{
  "num_hidden_layers": 9,
  "hidden_size": 128,
  "n_experts": 32,
  "experts_per_token": 2,
  "d_expert": 128,
  "d_shared_expert": 0,
  "hidden_act": "squared_relu",
  "moe_layers": [0, 1, 2, 3, 4, 5, 6, 7, 8],
  "router_score": "sigmoid",
  "normalize_top_k": true,
  "routed_scale": 1.41,
  "balance_loss": 0.000876,
  "balance_bias": true,
  "router_bias": true,
  "init_std_router": 0.034,
  "lr_router": 0.00128,
  "vocab_size": 8192,
  "norm": "rmsnorm",
  "norm_eps": 1e-05,
  "tie_word_embeddings": true,
  "optimizer": "adamw",
  "learning_rate": 0.0033,
  "beta1": 0.95,
  "beta2": 0.95,
  "max_grad_norm": 1.0,
  "batch_tokens": 131072,
  "max_seq_len": 512,
  "train_tokens": 497300000,
  "max_steps": 3795,
  "dataset": "wikipedia_en"
}
Below are experts of layer 3 (counted from 0) of a mixture-of-experts language model. Rows are named router (the router's row for the expert), up (a neuron's input weights, with its number), down (a neuron's output weights, with its number) and show model dimensions 0-127. Each number is 128 + 24 x the weight over its row's rms, rounded and kept within 0 to 255.
Before each expert's rows: "gets" lists some tokens that make up at least twice as much of what it gets as of all text; "comes before" lists some tokens at least twice as common just after its tokens as in all text. This comes from a sample of Wikipedia text that the model never trained on. Tokens count by the router's weight.

# expert 1
gets: ".", "\n\n", "=", " \"", " The", "The"
comes before: "=", "\n\n", " The", "The", " In", " He"
router [149 132  94 112 129 122 129 105 144 137 107 139 125 128 118 178 129 133 136  73 107 147 133 111 140 142 111 114  95 140 117 153 150 136 123 147  93  98 169 152 133 136 125 137 128 132 128 159 106 146 100 146 167  92 149 142 117 133  99 163 147  97 151 176  96 114 138 107 152 113 129 151 208 161 170 104  94 163 163 146 125 141  73 142  82 139 121 112  97 100 161 137 130 168 124  88 138 112 119 146  95 102 130 151  98 175  91 138 135 144 103 166 152 127  99 131 111 101 117 127 138 138 146 149 133 129 131 121]
up6 [136  93 120 106 123 132 125  99 147 154 133 167 150 176 133 150 112 139 144 130 155 123 157  91 147 144 120 117 165 133  98 105 146 121 116 174 129 151 167  78 152 147 147 115 119  69 132 130 128 130 136 143 124 132 152 101 153 172 146 113 121 150 147 101 143 185 121  81 141 111  93 117 148  99 155  85 123 117  99 156 162 123  97 128 118  95 166 166 115 129  91 151 163  86 165 171 110 125 108 125 130  91 113 131 120 140 144  96 116  93 126 118 120 130 103 158 139 106 108 141 133 128 163 165 149 118 124 107]
down6 [101 151 132 151 115 125 128 161  77 126 137 118 124 109 135 111  92 117  84 152 127 111 120 140 107 125 150 115 151  85 144 133  68 157  71  85 114 168  98 131 122  89  84 130 135 143 111 117 171 126 114  95  91 118  91  96 142  95 151  96 124 128 123 114 146 118  94 141 154 137 131 135 118 112  91 147 119 121 148 140 132 165 135 147 133 112  93 167 145 144  99 107 145 154 125 103 148 107 157  96 135 159 128  94 109 105 137 109 148 210  88 162 149 136 142 138 131 141 154 110 142 125 136 126 114 115 142 127]

# expert 13
gets: "ing", "ed", "d", "ion", "on", "ment"
comes before: " of", " to", " in", " by", " and", " with"
router [171 124  79  75 148  91 125 137  98  99 165 119  92 136 137 128 102 141 115  97 107 147 142 104 156 141 139  71 114 153  89 153 141  86 132 145  95 141 156 144 180 124 157 150 133 148 141 123 142 147 111  76 143 183 143 149 126 170 127 122 113 128 155 140 131 138 155 103 179 138 102 151 124 127 144 117  90 133 150 119 110 139 136 128 125 116  98  65 155  75 156 114 140 142 134 138 146 129 116 136 137 120 115 163 130 142 115 134 165 147  99 145  88 130 132 118 144  80 140 142 136 118 141 142 155 132 127 111]
up13 [159 127 147 144 145 100 131 135 154 113 174 145 133 105 140 148 117 165 112 145 133 143 115 146 110 121 147  98 108 138 129 110 116 119 180 165 122 131 129 142 157 131 123 100 146 111 145 136 115 181 127 102 125 178 128 149 134 103 136 120 126 119 164 156 107 103 105 121 183 157 116  99 112 135 159 151 112 158 118 116 100 145 117  97 152  96 109 107 162 129 174  90  87 135 147 135 154  88 104  59 149 112 120 164 133 148 134 123 173 127 130 155  90 171 130 111 147 162 171 117 115 110 159 134 140 133 170 144]
down13 [ 76 127 152 103 123 104 137 113  95 120 137 130 130 135 119 175 120 158 165 144 168 127 170 145  91 133  86 135 132 122 143 170 138 126 144 124  99  98 158 109 111 139 108 161  80 119 127 107 104 138  94 127 137 140 142 139 143 126 109 137 122 148 114 107 150 178 111 130 147 115 126 116  91 157 150 135 122 146  74 107 106 120 127  91 150 134 127 148 163 142 195  97 153 154 149 169 100  98 149 131 150  92 129 126 134 109  71 140 128  92 145 116 123 113 109 161  74 108 159 135 148 135 125 111 149 156 149 142]

# expert 10
gets: ")", "-", "–", ".", " up", "]"
comes before: "\n", " |", "1", "\n\n", "19", ";"
router [158  73 102 160 107 137 157 118 125 137 163 160 140 114 159 146  98 103 132 119 125 140 127  91 158 109 104 110 124 136 116 145 116 106 124 137 118 151 132 132 122 130 140 194 120  77 135 145 160 145 134  80 152 126 104 137 111 145 117  90 114 126 150 133 149 132 132  92 142 142 141 171 166 156 117 130  93 164 118 125 142 150  64 160 101 115 201  68 129 142 170 142 118 166 127 104 132 147  90 128 128  92 174 121 124 130 137 154 132 151 120 163 122 114 123 121 107 122 155 130 112 128 122 130 127 122 163 140]
up3 [141 122 104 148 170 161 132 120 120 133 112  83  98 137 178 151 101 146 123 104 160 145 151 140 141 105 106 157 132 146 114 140 152 105  80 130 115 125 153  88 160 112 104 167 136 111 123 111 132 147 124 185 139 101 141  94 124 159 122  97  99 101 115 147 102 154 148 118 123 139 127 165 143 126 110 147  77 105 140 121 152 124 140 134 112 134 159 141 128 139 116 119  71  83  75 120 123 100 119 135 141  97 150 135 175 120 133 120 119 112 130 104 112 125 158 150  83 146 156  93 145  92 168 112 111 150 140 180]
down3 [138 119 110 108 134 155 114 142  84 140 118 144 153 138 144 119 133 105 134 148 110 124 165 133 149 183 149  97 129  95 132 105 128 119 150 101 140  99 153 157 133 131 125 101 137 128  98 102 165 100 112  96 113 119 166  99 132 120 176 118 145 169 107 142 130 129 152 116 104 117  97  65 150 162  82 132 141  92 138 130 132 108 122 161  87  92 125  84  88  92 154 159 134 162  94 147 140 139 137 113 168  93 130 113 130 119 132 130 110 120 126 129 153  89 152 113 175 115 103 112 117 108  93  78 102 145 105 115]

# expert 16
gets: "-", "g", "r", "p", "w", "f"
comes before: "-", "|", "raph", "ti", "se", "d"
router [147 134 120 130 132 132 147 128 158 106 132 117 106 132 128 146 119 119  84 122 116 137 123 126 155 117 167 151 133 129  73 149 122 121 156 168 129 135 162 158 132 110 193 130 174  90  79 140 202 149  89 109 130 117 153 124 109 145  80 107 111 128 142 166 104 137 157 131 138 133 130 147 139 154 111 134 106 140 148 151 127  94  84 114 121 135 122  89  90 146 142 152 124 127  85  74 144 136 124 155 140  97 158 113 135 133  98 127 176 168 120 158 128 110  97 132 131 127 137 146  89  88 109 114 107 108 107 116]
up7 [158 102 147 166 119 138  90 175 145 113  95 120 157 142 138 114 103 102 129 129 120 195 143 119 109 122 132 136  95 145 101 112 154 169 129 158 124 133 132 129 135 151 114 159 135 139 132 106 135 101 100 108 118 142  99  76  95 108 133 156 102 140 141 158  88 121 156 135  98 105 112 154 115 125 117  96 120 118 180 163 117 103 119 106  99 104 178  97 130  93 115 137 104  99 104 125 151 122 148 114 122 123 165 105 144 136  92 119 124 109 149 138  90  75 111 158 131  89 128 123 140 148 131  81 141  91 129 170]
down7 [116 149 134  81 150 140 122 118 147 130 159 145 173 142 179 149 128  97  81  92 131 103  86 130 100 100 150 121 153 125 114 168 103 147 119 104 114 151 150 132 150 108 138  97 146 147 127 157  89 148 112 127 128 133 107 114 140 103 163 137 129  96 180 117 113 146 124 125 139 142 144 149 124 143 106 131 125 163  91 162 134 179  64 139 149 118 122 115  87 113 122 121 166  96 140 170 143 132 126 108 106 159 148 106 139 115 133 101 111 121 175 123 140  89  85  99 112 121 150 123 122 129  62 117 116 142 128 140]

# expert 26
gets: "=", "t", "c", "et", "8", "1"
comes before: "=", " |", ")", "y", "us", "ment"
router [171 109  92 161 132 157 161 134 158 123  98 128 128 103 127 122  97 112 127 123 112 145 127 110 162 155 128  85  98 163  99 144 132  74 125 106 112 123 170 154  79  98 140 134 104 103 109 146 153 158  86 124 142 158 118 132 124 123  97 160  99 164 143 102 101 101 162 123 132 123 136 173 132 135 160  89 129 109 147 155 144 139  78 143 119  95 161  83 136  97 111 128 117 152 128 104 134 164 123 173 128 115 182 163 105 150 108 142 125 149 136 145 100 138 114 127 113 107 136 120 131 103 100 163 109 126 152 125]
up3 [171 121  86 129 156 154 128 125 147 100 137 131 134  81 121  95 153 102 131 153 128 130  88 136 126 113  96 141  88 119 134 168 109 120 139 108 163 139 131 135 111 134 100 133 166 135 108 134 135 155  95 103 144 105 125 124 136 152 111 118 114 153 130 131 128 124 175 120 123 129 154 120 142  97 174  96 125 123 159 117 151  94  57 114 130 118 173 140 131 131 149 130 128 151 141  86 197  89 125 112 144 120 124 113 148 131 113  88 140  94  87 133 104  75 147 131  51 159 144 116 125 124 133 151 110 116 138 124]
down3 [170 156 144 157 139 139 144 121 123 102 118 124 138 112  98 144  94 133 114 106 146 113 123 124 139 147  95 132 162  97  96 126  90 108 104 106 132  91 137 128 134 187 109 115 132 126 116 120 144 123 114 109 125 188  79 141 122 139 130 122 156 134  69 128 156  92 171 141  97 130 145 136 176 101 166 125 126 147 139 167 121 133  91  94 140 151  83 166 102 137 127 102 141 119 130 135 140 126 136 174 123 119 129 144 120 115  99 136 124 113  98 104 131 153 137 138 152 192 148  64 150  78 148 135 134 143 133 123]

# expert 3
gets: " was", " with", " is", "ed", " were", " are"
comes before: " a", " the", " to", " in", " by", " as"
router [145 119 120  86 183 139 143 120 111 114 133 137 101 141  96 130 112 154 130  91 116 143 135 153 169 107 132 104 123 140 120 162 107 106 122 143 124 143 129 127 140 129 124 148 118 126 152 156 127 130  87 106 194 165 125 150 145 134 148 129  83 147 136 136 117 133 134 105 135 112  77 172 139 125 142 121 117 162 134 126 125  88 126 187  76 127 139 107 144 106 141 111 138 143 141 101 138 167  90 126 100 116 129 112 152 153 104 124 146 130 101 176 120 116 110 152  83  84 117 193 100 166 124 168  91 118 115 100]
up5 [133 147 132 139 164 138 188 125 171 101 138 140 142  83 120 109 146 129 124  95 105 131 144 178 134 101 116 140 136 136  83 176 116 131 171 121 134  54 119 159 120  96 147  91 187 153 126 148 145 109 101 184 136 125 151 137 147 171 108 111 109 149 161 159 118 114 134 123 124 123 157 115 122 151 119 133 121 108 123 120 114 152 138 145 153 129 108 129 159 150 135 151 147 141 121 119 172 152 135 150 146 131 150 133 151 112 101  88 102 102 108 132 100 122 126 148 112 114  84 129 163 154 149  95 115 117 114  90]
down5 [128 134 144 132 148  98 102 149 108 119 142 112 159 127 157 124  99 113 177 178 155 133 145 104 128  96 122 124 139 129 113 130 103 132 142 117 109 151  87 123  76 193 125 153 119 155 118 177  72 118 143 115 159 123 118 111 111 129 140 133 132 126 132 103 145 121  53 132 147 111  95 148  89 119  82 141 154 153 123  91 121 110 108 160 171 113 102 163 124 135 140 128 167  95 164 129 112 152 130 131 144 110 122  93 121 110 117 113 113 104  98 139 127 154 109 122  88 161 166  88 143 128 126 122 148 159 155 120]

# expert 0
gets: "a", "i", "e", "n", "o", "u"
comes before: ",", " (", "i", "'", "a", "e"
router [165 138 104 156 129  85 120 143 127 101 147 133  99 102 132 119  52 127 114 131  90 168 141 132 159 101 114 110 117 138 107 153 121 136  92 141  87 117 143 111  88  93 163  96 119  95 125 164 140 148 104 134 105 132 113 128 113 135 119 108 125 117 132 131 120 135 172  64 154 114 123 143 175 161 167 123 110 138 162 135 122 118 112 158 109 170 154 110 143 114 135 124 115 135 103 156 116 156 122 126 133  88 112 136 137 177 106 101 158 128  93 168  97 102 107 168 122  94 118 130 131 140 105 129 125  85 142 101]
up17 [112 131 100 128  96  87 167 145 120 100 156 141  67 103 128 135 134  95 136 139 120 139 133 145 134 156 123 116 158 115 159 146 157 140 133  97 110 116 131 162 118 131 121 114  98  96 154 108 148 143 147 168 118 144 101 144 116 117 134 144 117 100 115  93 132 103  90  89 131 144 110 133 142 143 112 148 129 124 101 148 150 162 125 116 138 126 130 132 143 150 148 132 131 113 122 118 114 112 110 130  93 169 130  92 105 156  94 161 123 130 111 129  91  93  54  96 138 144 146 123 154 180  80 154  97  82  61 109]
down17 [137 106 123 126 135 161 141 138  91 120  95 111 114 158 140 156 137 131  85 147 143 160 115 153 103 142 112 156 126 166 129 145  85 128  86 156 126 164 124 110 148 130 143 113 165 111 134 115 110 123  97 112 133 134 102 101  94 141 109 101 154 134 163 166 170 163 152 153 115 118 160 155 135 115 116  98 100 117 142  67 117  97 115  98 120 101 108 115 149 114 135 131 101 135 143 132 143 136 151 129 108  99 130 156 133  88 183 103 123 121 157 105 162 158 177 107 116 119 135 166 125  85 167 114 151 179 152 147]